Weights of a small mixture-of-experts language model, trained from scratch on English Wikipedia.
Training: a variant of SOAP for the experts, 271M tokens.
Below are experts of layer 9 (counted from 0) of a mixture-of-experts language model. Rows are named gate (a neuron's input weights, with its number), up (a neuron's input weights, with its number), down (a neuron's output weights, with its number) and show model dimensions 80-119. Each number is 128 + 32 x the weight over its row's rms, rounded and kept within 0 to 255. Numbers have three digits each.
Before each expert's rows: "raises" lists some tokens whose logits its average output raises strongly, later layers aside. This comes from a sample of Wikipedia text that the model never trained on.

# expert 13
raises: " and", " or", " to", " of", "-"
gate0:200100122154106111118082113141154174111072150111115094118143115108164142142058090135170116129162118106099125213141123119
up0:173114155114139134082162070109151111086105140095087125170125134112156105155208108127126123177166101166070158136154126177
down0:138159160103152122097126143131114138159143062072077109180102148117145108113117076120157087108119116134123189119093169132
gate1:144105134148076171175145140159161087123083127164130155132130129084166111140102093134128108159158131080134134161111108122
up1:144090124129118208176072131133166127085123112150147153155121136109085124137085153131130106173081154142129133141112128132
down1:142161116124084142106099125157102123147139110123130152119176118159095127146112093135112093093179131160097137155117175189
gate2:090149082152123103059085122160163122110085126192133164124112097130081196112107112193146146143094151119095093132148168142
up2:066136137154081165197158118120127104120102082092087168097116152103154095104155133140145147089090111134100150137126083173
down2:158130146124127083138124092120104143142132158146146091186111122128135145175160158115151154083123165146139095145133058144
gate3:130129139089077195166152146093136090147113133147234121120073073071155099163137109091123124109106101089102099117151114120
up3:134133122070124159173169153113132128153163075096185123124207129107089117125178139127082091130140141151111127139112182135
down3:134118160095231118153120107172118175150088140101153184106123133169079114122143173121116083110174097113147158167137137113
gate4:163099129172119121111167133190123140122131091083106101161084141176108156115140177171143167139150107112186163166147132131
up4:078134159079143153111151083120147096121076084146158138111090188111158080136092134186162090123131066122113113150110137125
down4:146128142157082122100101159102136158078052167141147088062113128139129144066124111180122130119165090102158189153195097132

# expert 4
raises: " and", " |", " (", " -", " =", ","
gate0:122075074119092104103088062071131157118096103159137119120094146195109133071139144187136117142149125119076079162172090150
up0:123144043136115214155138075138097142134079154126106115128156188148148151106119149125149120213158160180143141114116098166
down0:125139153152150097081134139153082133133152126133114142103119095182119183113127177122148122121125128160113086116169151143
gate1:107153121197163093153135088079158102152127110142218100099116156137110138103182063120137120159102150134064118120140072094
up1:098155199139130139150142123113033172118151116127140189158109109149149150172107152131124113076085087107160105108133156139
down1:105124122122089111165051150173171087105135113231147107161170117145103122082106200167103140122104129078131078141188083144
gate2:121144115133163102108067078150172136123109211163141156094050165127143148109061139146143115088114104124076148095117186144
up2:159140107100127111160115127105144147117141156142140071119057128133159140087101133088133083126139162155110119115126140141
down2:131057168073143185111156099065085113111170074157085088141116127118153139155098167166139082134129130115110070111168091073
gate3:070089074144086133196146113147109150120164089231101158166111123086148118081115154090113154170130103154127186099143099144
up3:146171094111167102142120111137138169144142132130140101128107132076143101140117108091106136108129118104122187170130040113
down3:169112212189066085102128152123139104134097135087153132143118155150135085173131153159231115145194148164115146151121193147
gate4:075122160157140085188167121084162133196056145165114056159137117174150059173156113101130147106124117162099091124158131097
up4:154110166146108141139110120064083106100055105124116021162108149138127149144151131105101168136093124155178085191115149083
down4:091132108118130177117135150127137128107191098074135176183139136112150214089102049130050122165116172187117105081103122110

# expert 6
raises: "arian", "ole", "ist", "ap"
gate0:113112109152090189118110114144128156154090096109143104088141148068188183150167171133153130149105110091137186147164116033
up0:147135147147148127098113090078214133142127140142070091153136092104153168133119143099078138111140158156095122117070140128
down0:131163099078137099141109101109107105151170141190118124055140160096184158132082121089129150136126160149079190137102091145
gate1:164157078090133164163140076146143108177126100130135133117113171126142070089130075139184137165119136109094119082117037078
up1:081123057153130109154078154138132120153132111119117103124144166127086132139146124092191138132194128109058102098150128130
down1:130190114157145138127099171178097091122127138117191108082148112045085154116114102170169148155148122062129091143188132166
gate2:113162137131126078151150159102127114168091136109110128109151130111159167124163233103128177121201178116115042137154149112
up2:138071095137085172117136107141177110066153073090038179120132115149057109170124154176121084109167113101130145151106154158
down2:116147158095172079185130101139129097128112086100141162099116115105224171156126080120125113157161157085091143095118162125
gate3:130070153108164132124148142130052122172144109079141098123114092143112160172105107144120116175048133109146147142142115114
up3:051090098107134079143135091107112133116161164144106138112180116117116108148157097152125119134101151135163116139103161112
down3:174132090145156160134158175174205189141123087126084105168142096066164093175155099110158089173119106185098103120159137137
gate4:103178078134137081179177146137110114145142129126167120145105164099124151064136113079082083114130154082110151156171135144
up4:181102147154140125175082157158133155086123132144115089157150122106132125182175142127120171134129120084121178119089124155
down4:169102092133215146129115104151136178125111118098144146098146177120099072101139150129169151099159150112100080094117115108

# expert 3
raises: " and", ";", " of", ".", " in", " to"
gate0:109097071167106119155188131161183225164152145083093178118169074140137112169130143142146120152152159110187062154094117142
up0:206176103169156197138161091137143118129066101092170111163109148119215107158195147079146113130098122118112151158091147165
down0:091128106122100142128102135184134176132121063182164128074120190156078151145092137148134106095074088159084162150185160076
gate1:140140132150168155179113097153177135163116064132132131109168147140025105103127144177073123180157134111162127143072165115
up1:142113179130160132128182087146082112140117189126108115148116134138161140129109122142201208140142150124094130097190132127
down1:145096099157051081116154164162162106178129130162115114134151118115053083113112097159112090114187096124132070172112145106
gate2:122109191083155123125130137112140092169124151122155119133149077146132177131104155129150143094093103104057124136122132078
up2:120157137094117191090165084130136137156151131149097145129076177122162125113152090150192123099149118109154141117117066140
down2:178140072159122133136124171061131206144140126119108122169059120069098120082083151126173108120148087155120089146140096133
gate3:107100167173139110147168091152141123168162164121128173151166100143205153121172188118157131134071180125071164123115173177
up3:114116130129112097220144157142135105122166132123164197129156114167056184153147137104135146159124114109096160146114144152
down3:131073161066146094186096143130205171134106142167136095071170100106134135109125159090150151130134079152122189111103129129
gate4:125139136182049128077115125144128136083118065138189171118131170138114139133164104132185095194197129138118158133160075163
up4:120134122140138113157147139099156183090131216210144081158106122167111133113074104137134148156140101175116127139140123143
down4:045127082165140110120130046137126105102093110182142085132126179185130130100105116139143163116187110163135182031054145172

# expert 9
raises: " of", " in", " for", " and", " from", " on"
gate0:101123155134126093156055096078178162153117106157148079160129120145147132094149150141133161141118110146163132108155153154
up0:130146151145145077154124143089113114112149168116091150088069146149142119112102107180151172107125146192178134080071081114
down0:156134076089091142143135105148130123153137151094102139198109116136120080111082136170121189125119097139167128150156192172
gate1:126132126137129079099160110124146153162105077122142180130111136176169142159054153093142157147106115121186127191131131151
up1:183141115155106072170067114191167120163087155150131111097107129097114161165157111127106094138143169143109135117155108116
down1:150183045140132159130152107113171116156107176105133028107100148141121084112088066169085186098098145097120118154138138120
gate2:076154133130153067158138108094146053161107168123130111136119117107127155045124112178098135112097067126130092101114092132
up2:135161167124187128107077087169161122089151187094162198149204093100158102189108144119142100154089171103117142143153127084
down2:130130172168163067101184185154079130108138116175105141069104193139189117121130108122125110184155121122119117174157134118
gate3:103106128089174179118141136126174135132083102138123091091075096171091147070113112152138066152048095096141089045114090125
up3:127196104119110119162182145138085102121115095099117111160125109129184181167138133125097149148119080138121135153171137134
down3:109170123146130090180161134107164130096183158103134167150175112143162104211130074128121127096109110134128160162129146167
gate4:117082124100092166149083070087151092115129089154113168116124166091136125063097144143158149214102149082155158058145132100
up4:111160144107121102174086119133146123169146097124151128162121147103062106109122144136140171190121116097150111122119141127
down4:083116112175125157113125118187167100106147117148107151128104115121061127072099110121166154140127147075075162097165052170

# expert 20
raises: " and", " from", "-", ",", " in", " or"
gate0:108089145163072115138151122101095154079108106140108126139142137157146123183078207182098141170054134139130088088137136091
up0:099142078118119087107178117155095105169130186136095139145136129051108074121194112099107141129105156114084132158139081170
down0:110110147128186101112129139110137096115130118104097097118107102110134180087128119123073130125140183105167176123143096081
gate1:116121144114143090136139148140081076155113100159142093091131096141121104109115111149162135194072140092114133188139136121
up1:120097052175086143111122178136114112127100172139150155137139093089063160119135086090115135158128119184147089120201148143
down1:168101128160136186121133109144102160123113070110119086103083157105134136101140085126091127091121105171121125079167160115
gate2:176075106077145147121093078133130125051126136162150177128182161198140189145164162104164107202145140117085151157165174167
up2:149059116184186159106149117207167103184123104159083125068156154123101127149092137152096188161092109145099173130104112157
down2:120101147189143125107205106145175138103154084088190145122109178126168152171124132144141154108140085117156174123060097177
gate3:111113117141126149127113032117103134119135081163111127108097095150080147051162158090117184166126124121097131129144106124
up3:079114079143081089086121138110108133101073173100200121130233152108142133122155162119145132121108167093164136154154103156
down3:137071169170132148165136133101139150143112163159139099088124116046088168120085149105109116155110128161110190128099101188
gate4:131099153177141130082134148135102169108105104104159113077089113177141113123134134174172162135128155083122124098120179107
up4:136134192087141106115123132111131176149124127102155145112051085154131107127192057127102088113126121142150075081081091106
down4:089127138106164143084142104162125127184157156140131169145125123158113127129157099144110122125160146081114181123191063085

# expert 12
raises: "ed", " of", "w", "it", "ate"
gate0:097150137160086103145153063109126109110109087194136058165150209178124113151105171093084149119157141098151067107107144123
up0:118069119198117124126113117096182060136107107111155109112110128121103153142144127059091159096148237141075123137118080113
down0:121159123102093167050144146085054107155117137102128101123126126135137109134073122161128153150223132154076124061158108121
gate1:120194095110128095147093093171132154137107146106142180125116135107197161141129154117131093144122114135128110192095151130
up1:097155088082136080160158113148094120122147160085130137159163127115103150116115144095134119159150121041110113155159143135
down1:145146118120151068140127117137143104145173112096145171131093214125105138118124125131128055123103150164141167088003147133
gate2:135109141114134143133113102119081150170143101086154097114194105072138071088092121128125116112163135170076120149138069145
up2:130130112136111141111182123134163099054122164147181157119088139159137098167089079169152135144158071116175183168153118110
down2:101121157182122176112116103107082115111149158154150145163169086160158148092080087155121114110161089096142127145209111164
gate3:114099103085092082135175108104144177187131112139164159129127096106138103106198084159159070141124110211105155148146116193
up3:145105128176147127146102144095138111158176132131126136079109144155060202180157161165103087119150135148081123093094138147
down3:145121072101102179127091103115114150129167133142127117198120078076058152145138113125107150130132135190115107067169162170
gate4:131128154219159135154096131098146097123133103142130164155112090173129173118135122147156141127084151109114147159123170091
up4:130140063170102137112106137175117103143162186122109111147113098119176143164125106131128104177066170126144121105163093124
down4:124126162160139133182154155138117188130126121076106159136134093158116183129107146129081157184106163143130125084123172112

# expert 21
raises: "\n", "-", "===", "In", "The", "=="
gate0:120137111106116170089175122143127086136155147165159144083073193145112119090121111110181118112118077116146143150106124124
up0:176140145112094076120082102107118088122122091139104083156211094096119154130163135027096076135157111117141127112113172196
down0:124120073171091136170086097134134177143100128114086117135164095120106133108110126125109174099197105133110148121170129126
gate1:121052175111131121169163075104091139125137111163121201128113112111155171137091089159071139091108105175135107128131109093
up1:147068180169142145160135132177134128165107133179099171180119095108143157096128169140084127122162075094144114114183149068
down1:101137142134074166072148094135113127197127078112138159119145150132074150141138096165130136127097092114138132156131094153
gate2:148087111153075152162156121056067139144081129151164136071178112143139146096056124079105138141153125131145171105148149099
up2:194196164100088100166085115183078094166211070137080091106115155126121124149150084150159075152089122122163132141169078157
down2:105108106135138180206118104052074110110160154130163103128122096115158168093134123138118114131106065170143086164151135174
gate3:121192131135134086135144105145107146206190100130195172072127109180097180170146143141127125160130181141123098089084129167
up3:118129124059107117157145124082088214140128082116132128086141121158098151134123089147130152124159073086170107085102119136
down3:135173149131123154136100127131131067190109115148101145156080142135136129074119091117106088113110136135131057116106144085
gate4:084138126129135121134151088141204235166148134115119121131136135154113142126127110149077172125226169141144175125146142132
up4:072135123148121138188116120133143123157091114170140155144123147123126078192164160100161127128133108107133152142068111064
down4:153155121150158100093063136097131149155153192170177128098152086042140163167078148156160140139106160125134085162153129116

# expert 16
raises: " the", " all", " a"
gate0:168104163097129138130141216156071095102106098120144118167095148127132128112090155166169160127166098145107127198130176122
up0:084133114134118108097173156108165104137152088165134143182188148117195113133138109145110093128101119153100133090190103114
down0:091165109111175129124120131094137152109079190085145177108181138072148123131041173120192088080121118155132131100116154134
gate1:136144111116156129085109149170141157138153170108168171199047122138138131009129162120148143157124194132135111081111169160
up1:183092180105132160122165076114103139140151166121140079159063128101174148148117162144130195152143171162141125099098160168
down1:179071128126154151107141115175126115115097163120072126078073164119164080096147159061082061138182120130132105180120157144
gate2:120173149160121147125154140127121185076078072114132125140110096111138114157144133109090108120196172118069185176169148109
up2:149145088103080100134135153184128100162165120099092080093107105122152114147058130144174167239150130163144148165115093105
down2:118152145137102142118139098159156129068210130133133150163095144110119186139156117177106175138112106056120141096184099109
gate3:081109137135119125143180156098182129087168116123178186110146100121112125115109075119130141095139193183162153168079124149
up3:156109105166127162144107113108156128137110130134129148102138098109160103147155176114113166133078071126129180112147136149
down3:107109092138097127138096119123109097087100138126099140128166118089142157164139192128204151170094086090116110154159138090
gate4:176128076124144185106199100164152133106103171121147149146147136101144120121081156159164127118115057139118117072183112124
up4:140160120144162135121145129121139140120116150062155139170125056133110134123054092186153186095064070164159149104148132065
down4:176129133118156108132122169172113123100082151123039092134117107063128100173066123161116134125123109145143120141144118125

# expert 24
raises: "\n", " In", " The", " He", " It", " On"
gate0:079099131151132070142180129111091135128170172136128057114096139141103178120147140174184098140172127121105100100104109118
up0:118164118190124092170144182164103127105113116133142095140165167114095173120118141112141132166108065115097115126160181106
down0:186150141068084118101181107152106136146169097069156106147149135121082159117129087126138104097154109133106150102115149204
gate1:141182095154151121165124121152107091159194116133092151127103142118053086133175131147118108165083138129093084138128089137
up1:108110088139112157158122116086151157116106088129141123155109120111127124163096111128188151119147103101171147111126164124
down1:121143182183151111157101127103149087111080142166121071161087109134102140115127108072125107164064134130130167149178169097
gate2:139148108215172152168109143155159173161158195125194147151114151091194163113136168139148135104135127136145121123113114123
up2:067123143155117108135141153179102187143140095105158105088108099091168174123094142176130130179114150119178126165146082101
down2:050150104096140096145085058130089101085128106174110154128105121173113174181095147127066144150180096111145110101119100116
gate3:072146116196130168137198123112167114186129161123117141143132091119204188077068088143119110091139194169097169088154167154
up3:121119145151157198141085069147172123171142090127125133059060108175141151085120098124131050098129118100133074124061127121
down3:116190091070156145089092138119070164104051086075112124187134105161107131109138124159112134083113176112128181100117149141
gate4:175163126101152115187181123116111107148129151126096109199096167091096123135165096133132122136133100073174081158139149090
up4:186200109145124150161145118116094096149117156110151077183114090126142155044146044116111113120119143098202111139139106134
down4:145094082137108148059128149122113136115101093154127193121144130143141162120091165128124104130159100111117115124136149099

# expert 29
raises: " the", " a", " one"
gate0:106141129154098157171104124106107133096137148072128140104156106078090099126086141176174068158180130060111123161105138127
up0:145140124131137061148158157168152161147131079143186137075097171123099093178110115100158067075142158179206110082097130112
down0:123147047103153140162153168161125158131153129140146136087175093143186097146102102085143111058159130093077182116134108151
gate1:129128076135078171094145104097211124159184093089152084148175080132174185127097125127114095087169163170132134127081078125
up1:092165127103064139139107168115138121090095134158155127138127141134121118122162161051148147116048139112110169004151135130
down1:170101157136188127126144126107195135116155085076146151139127117147122123165141095140138131096117082176119155129145156152
gate2:120156118111120114133120132163166170129089152078156185134183082145134158156184148114095134145161153155111164122101120124
up2:122115123103193110081138118082131210103076173169178112124084158184097043122112154169166138129138172110159141147186147140
down2:158133198183131167155140114154171075147131135175141155110095105153178136158133145106146116124115149092119155117125207098
gate3:178119132150141115115140146129157156205129156088087166153105108069134079173133117189153132096081197069129110107086113181
up3:127200186123160083149101157144120150085200129099094116095151094121144135117165177083107120132139098112151086160156106106
down3:141106169086179123183142103126131107144139121148121147128161051219143170124215075079162118124068153170157131118084187149
gate4:139111091113141079090144102113128121143069117170134114126120165174125164123139113080087170168111118100134172145123149103
up4:161177150151183144107152079103145100061113142086107160189063164060115067137060147116157121109162140122104108128112094144
down4:158178090193088096088138140155124103148197145162126058164120139169122089084125155168143136137082147042121078160104189135

# expert 22
raises: "is", "ig", "in", "ur", "ist", "if"
gate0:155149075085075210195102088177192108115110121110150151117145128146156192162133170163158141104155089062094158102120098153
up0:149142155120111134156123131154217130171113098143152100126113138173119133097142102133190162151147128051088112045119139144
down0:123132103123105083101112076145153155124175103157118117146112108129139110148200156055159054107106104098165155119120141086
gate1:135115174126134083142139070145136132145176092113126099137117076088064151101089172136134144146135190106066141168113139110
up1:139079125137083076143055114089117133119128122061149128160138146153124098073081156084101155119111137146105178156146099140
down1:109114119129093159100145152194170139161152141142119062116116105163121118128131103104131063138161117088179084069124104123
gate2:069137061109139106196140147134122167128175118185197142095128102082173180077152120062136194180103083132148097129193086094
up2:130125102161182096105155087159083158093138125098062079127099105131186040095148145147115093155125140118107109126129143158
down2:121120151130163138154134142118101099149099150150132069098108126112179122190106127126196149084112122136156147114096062144
gate3:202096109146131122134100089110106162133102104115154153096078109099092145133151075202111150123095157102149174149085115112
up3:182086104202127142094072103092126110123137092131137140079166121153086111060128080145132108127114162135152134086118146113
down3:127175122073109136088113157114090110122105207111122128131103108180109110169149131145053159115090105160097165102021147151
gate4:174094093082126150151088117147117175128172072089098114120151126122089094135066148131124149100126138070069116142117114118
up4:109154067100139141151123136127093175118140100095127101160082109111168137129062150169116095110107080144208148109126138133
down4:101081128106116094103118143089115133126119114178041144104158185157148131088144127109080097155132175123161153077125101127

# expert 10
raises: " ", " N", "\n"
gate0:120151078106172088120195093133083159144047124089138056127089098185147173117134145122110076173134127089097143145102123115
up0:089173122063151108125110118152156088152078169155165049157122166115143132103118065140097155140087111055101087090085160172
down0:125128121140168116165118105154162074148166147162123131135090166174145159116104086108103091101113072098097090149164116095
gate1:129189115120102106086073149142102086118113140142147158167117143115140168080101090112044103137166155101115105172140151089
up1:094131135103151145111114175107136150147200099110178103159099112089133149070131116144165158091131132112110164083092087156
down1:176119113068142133104094101160169080200125095122140132162131173101130180105131081120171163103073127141129119156140078121
gate2:161108118124129139118122087156091167143195128110151112134150100103104118073094137179119141115214119129143104138166121137
up2:205080129163111140110070096156155117137138087124150140129140100087111122140130138157065169120182173146138145147102117091
down2:166136145149122111159177111161103152116153141143178154123149198121092125120180150075106115079097095098136084115117147100
gate3:109126051139119124121174162193119141114114156066098117140115186151058127086140164118090098172191113072063154146134163191
up3:090091160104138112121032178114129159093148117077183099094056090111115133100134155080138076135019132132103152166119146124
down3:112161121109172060074131125118146148094129145088096106122094181173205096048151130083099112143089115150160098128127068139
gate4:137137084045016102117175163115147173142091099142125144124111157127093135129162188135152124129120109128125104111121084089
up4:098134102093138155127089080144152123145121122116121096156120117114105169165139135154086125127127141110100121112106182118
down4:121086191121155131199108100088099114104145108092133116109162167165149166122127107146102136158137087160129139159105151160

# expert 0
raises: ";", " and", ",", "s.", "\n", "."
gate0:120143153050126104176144046091133106158144122131104097142160162108165151132152108152155126156136180201136174104099137151
up0:090136111145137135180107122132149153144119094159149123145126146068175152147138129155156100127160146100137131098087155155
down0:123098115151167099117131145107081115137164135112137150148128156031113092098056116104095093103120179147133056055107170156
gate1:180089108075147157145097064148167100074108126101151101173100146150100097125135113144115108082149143156092161124130126157
up1:104066085087159109109139152117162131101164141156145133121149109130125170145164138141169171161116122115099107100109138182
down1:049109085121178124106138101127084135133145142170133138126141166114113159168144035129100102113166184166122115168126149099
gate2:175077115131149077096132101076136192081152091168106143086158051128104157118120134104121129088116077073167088155113059119
up2:140224120061109142174154138118100090158127125105167122116085160145124145119125147166081080102132110105158132099141211101
down2:140094126121188180157135094126173138130141083140109131161164089115131137138169163154132160102128114160101138173125195115
gate3:130130097086120085096067127089180139142131072146148144100129127135150175127103171145204126106099123177155090115127112161
up3:187063095085111134076132119098187113131131066176141098142129133111128096141063139133138158086099171148134141161131116140
down3:103203095180153132157145199170107095122104147082164135144129141143144145121135100134136089068180128084169154134110070085
gate4:121076152163111131218084135096186121132060100124091093066120135114118108161106098124123119117119122086107137119110136132
up4:121171134109110179117154172187152121114118165134106115178086145189127140135174168138101175141108091116121088140152100145
down4:143161087140125169097106086182090133112142159114158097090131138150187119148145114162194148120104115134074109106109161153

# expert 31
raises: " to", ",", " and"
gate0:188160104067162141101104112078092166124137103115158112144124149115121125152151095139096173148095145117110216175122146142
up0:110098147175086138131168120182065088097165125116119077119096157119143104120102146123097096126144124122082122121061129133
down0:124104094127135128091094122096137137144141105080145091172156107149152163105099118152108202164129130161108155145110190140
gate1:096131077137160151099127087161103148138133154098152159070121108179130151219141150184145128155168122134056127083140117122
up1:117170154109127145067123128107078145090123100148091134131119123181163152076157166128095186156120086140161118144114164103
down1:114160174128175129142156181096124115078114169174139137168125118125146172116145134175133124155135146134158086177082155103
gate2:144153115184119098153115121165129112131142070165138140162108172152161176167050113149123098045115108156096131109175138121
up2:110123087139129123112089101119065178105153058151151137089108092129158167102119101143087139097126150228129127104117116103
down2:163130123191150136122131090146128155123160129178170173161162126086158139132164132131132112056185112150191158099091110139
gate3:144131129084142115077112109096121165134159091068177151152186165130140098174131109123124153086129094082144070186151120107
up3:132149108122139166097086093094116177144109126098194129020151135167160165140175142129101115101044210115096160108122154102
down3:173150171064169128153049076145119068072121159146138104135100081151124208122179101128107086072086158149167129091106151129
gate4:063099138129124104136145122156105152128133169167229209119137056166103117119117110149124118119161083051096109166186077153
up4:115139127122133147129120114181102146155155109170106088092064094154128154123145115169150162111087167177124135165169181118
down4:154086121137098151116119076135122112123139145173134121145115158082081115105117110129118120089183097138114142063155151118

# expert 25
raises: "st", "th", "/", "'", "4", "3"
gate0:124087186109162089089162097136156133101192144156152126191134115110143154132171148117109165120131142064088132121061140061
up0:152133114119182115127109173115162129126139097118163097169126149142138197072133140145090115161123169085107132084092078134
down0:077080116082062172111103108193110097094117126172099162104121098126107136135141158111122090100124178124095171117135125147
gate1:081058139146083167142122107090170146110083080208127133147150145101147133105128099163170147159156054112158167108082113125
up1:109126160174131117185079101169150154137096107093153141189129119106121161075118118109152090164148115151181131148105106097
down1:142177153083099178141092062074097138102115152117082173167068166143131112131120123115099100146128137136162141122151150033
gate2:132119099090195100160098091170104092094122098179147163137141157100070108103119152135175116112124125070075100139099130146
up2:135134093086150140187164098112082138183197112154097136164120153132198135098088137168077166094128102135123135129121113115
down2:115088131119156088138131090145133163159140097156092116138052163114135076141098178096084136137122136115091153104122134145
gate3:115110088124119116140116121105127117080140102168152070170134165105137140141131120117133099188112190053107071128163079132
up3:121136135148103059179156131144142086113127161116104105114156126097143102067121101129120152071123080128127157097116113166
down3:145146111124095091087180165185109170127122116161131085063153121084091139136161090109112141140144107161163127067117113129
gate4:062113119145142155149165140145091136145175120163176105231132118171085147156130107122152105129163101103125086164168121112
up4:153094077076108084142121121137177077099109173136075142033137180112179134081136102152106137102094164115105141117141178139
down4:066194112110170142088144048110143157163146095153138108104109166117113131098147094081090167122113149091063143112215169073

# expert 26
raises: " and", ",", ".", " of", ";", "-"
gate0:091051140067143127147079039094144158211085188113145133149154107098139129096126155135111127157129130094063169195104144158
up0:115109117110108155131132086140111145208122139142139162121147104144130124138139168116097163148100166119098122137115208100
down0:058171137102094153134136117088065150086168117084162164127136152130169154071125156116106164116088143133091145111164089200
gate1:176102116151135123099153151073132211138164055111156134114168111171174122053144125157105137087223127118124123134149121128
up1:119168142118150145093103121140172119111133150159146162135148139091157156174095151130147111150035094181169078118087152122
down1:096090164113109075108098113075120113124117159148148137077175142137071099109154136114134160135192113101155186149172029147
gate2:163114175160099137109081140105125143165152085061139124148108142172072104089136144109122162124145130084112119144104151152
up2:100084099167111125104093110113089089146154143190116085132137138118142109131099086210153129166106176133222134131165122136
down2:152104104167119174137114133107163158151121169138073198112137114127126135149105148084087170118224068133108090091111100047
gate3:138094197132144149148148080106052125135156082130164142133084122098109110108057141105100140104172068047122105144135114076
up3:138151126121078109073118125128076155137104121200168119120168168082131116154087140166130108129125117094084089136153134180
down3:154155127100173173085123209103106159137149090146136153162156098116150102149106133115116106127143170099140163133152135170
gate4:123147106200116116154173136101129174077102089149101150120141180089159116130085153062129087140188111126090084085128137105
up4:167108080079114140159147081134074128133072109076163136167118097080087094074202141129116092119089098131166151109178131099
down4:180171062173108139211167148133122177152096168169103109170158116103128084124159114194072228070115159158212123124127108184

# expert 15
raises: " |", "2.", "\n", "\".", " to", "1."
gate0:103089116128096130115087059119106139157161120101132121058105126137130117141118144119152093181130110169148093127092156125
up0:121097155123192134127122131137139142166108208171135111145105138035140098115156177123147125106113183177146067206099170126
down0:141152173118086124096145135129133113107125136146095145155151176114143127108117123169152102120081127084169121164135162149
gate1:129115195183152110070199133131100122164083104169134121067203152149164141119134100167142126160088125143148125133129149141
up1:140150070072093113134116111077128138127128174151113144155113103155116130102154147054164155063124169155135106103119106124
down1:080127078103108126079128095102106150122145136137114131079104150069151134154124156135201131117170194099117130153077148188
gate2:166117116119138117146097123117128142123143107140106136135054130150099165150114115147192081117117084139167083086189078146
up2:131080118074149158094129126156082111139131147185172078098175126151180100118103144137125161098123089180131154159118142116
down2:125151112106089141191124129153140125129050144083070096059105154158135123102103093192119155071112166145151115149151197106
gate3:091105145109084108130145109138117160062091121178155036080063118151154111081176146138101112089160144138142159173121154133
up3:130105120114122141175110105149092084122110132052146191156169120113138158117113068109100137171098095089091098088064176112
down3:126128105155139078156131159122067173120132112101168179216109102120164167170137109108120146122131157097174147084087110206
gate4:066152060119121112165184138107079173131185161122134146140092098118138146136140169134146116107137044134107145155127160122
up4:151133110110171090106069116119132175200058105051101104127118097114148103153135151081110082059083131063103141170159120160
down4:117153140134121184135093124135147139059092178100142104150106110097166135154120073103109122078087098102081192161084116068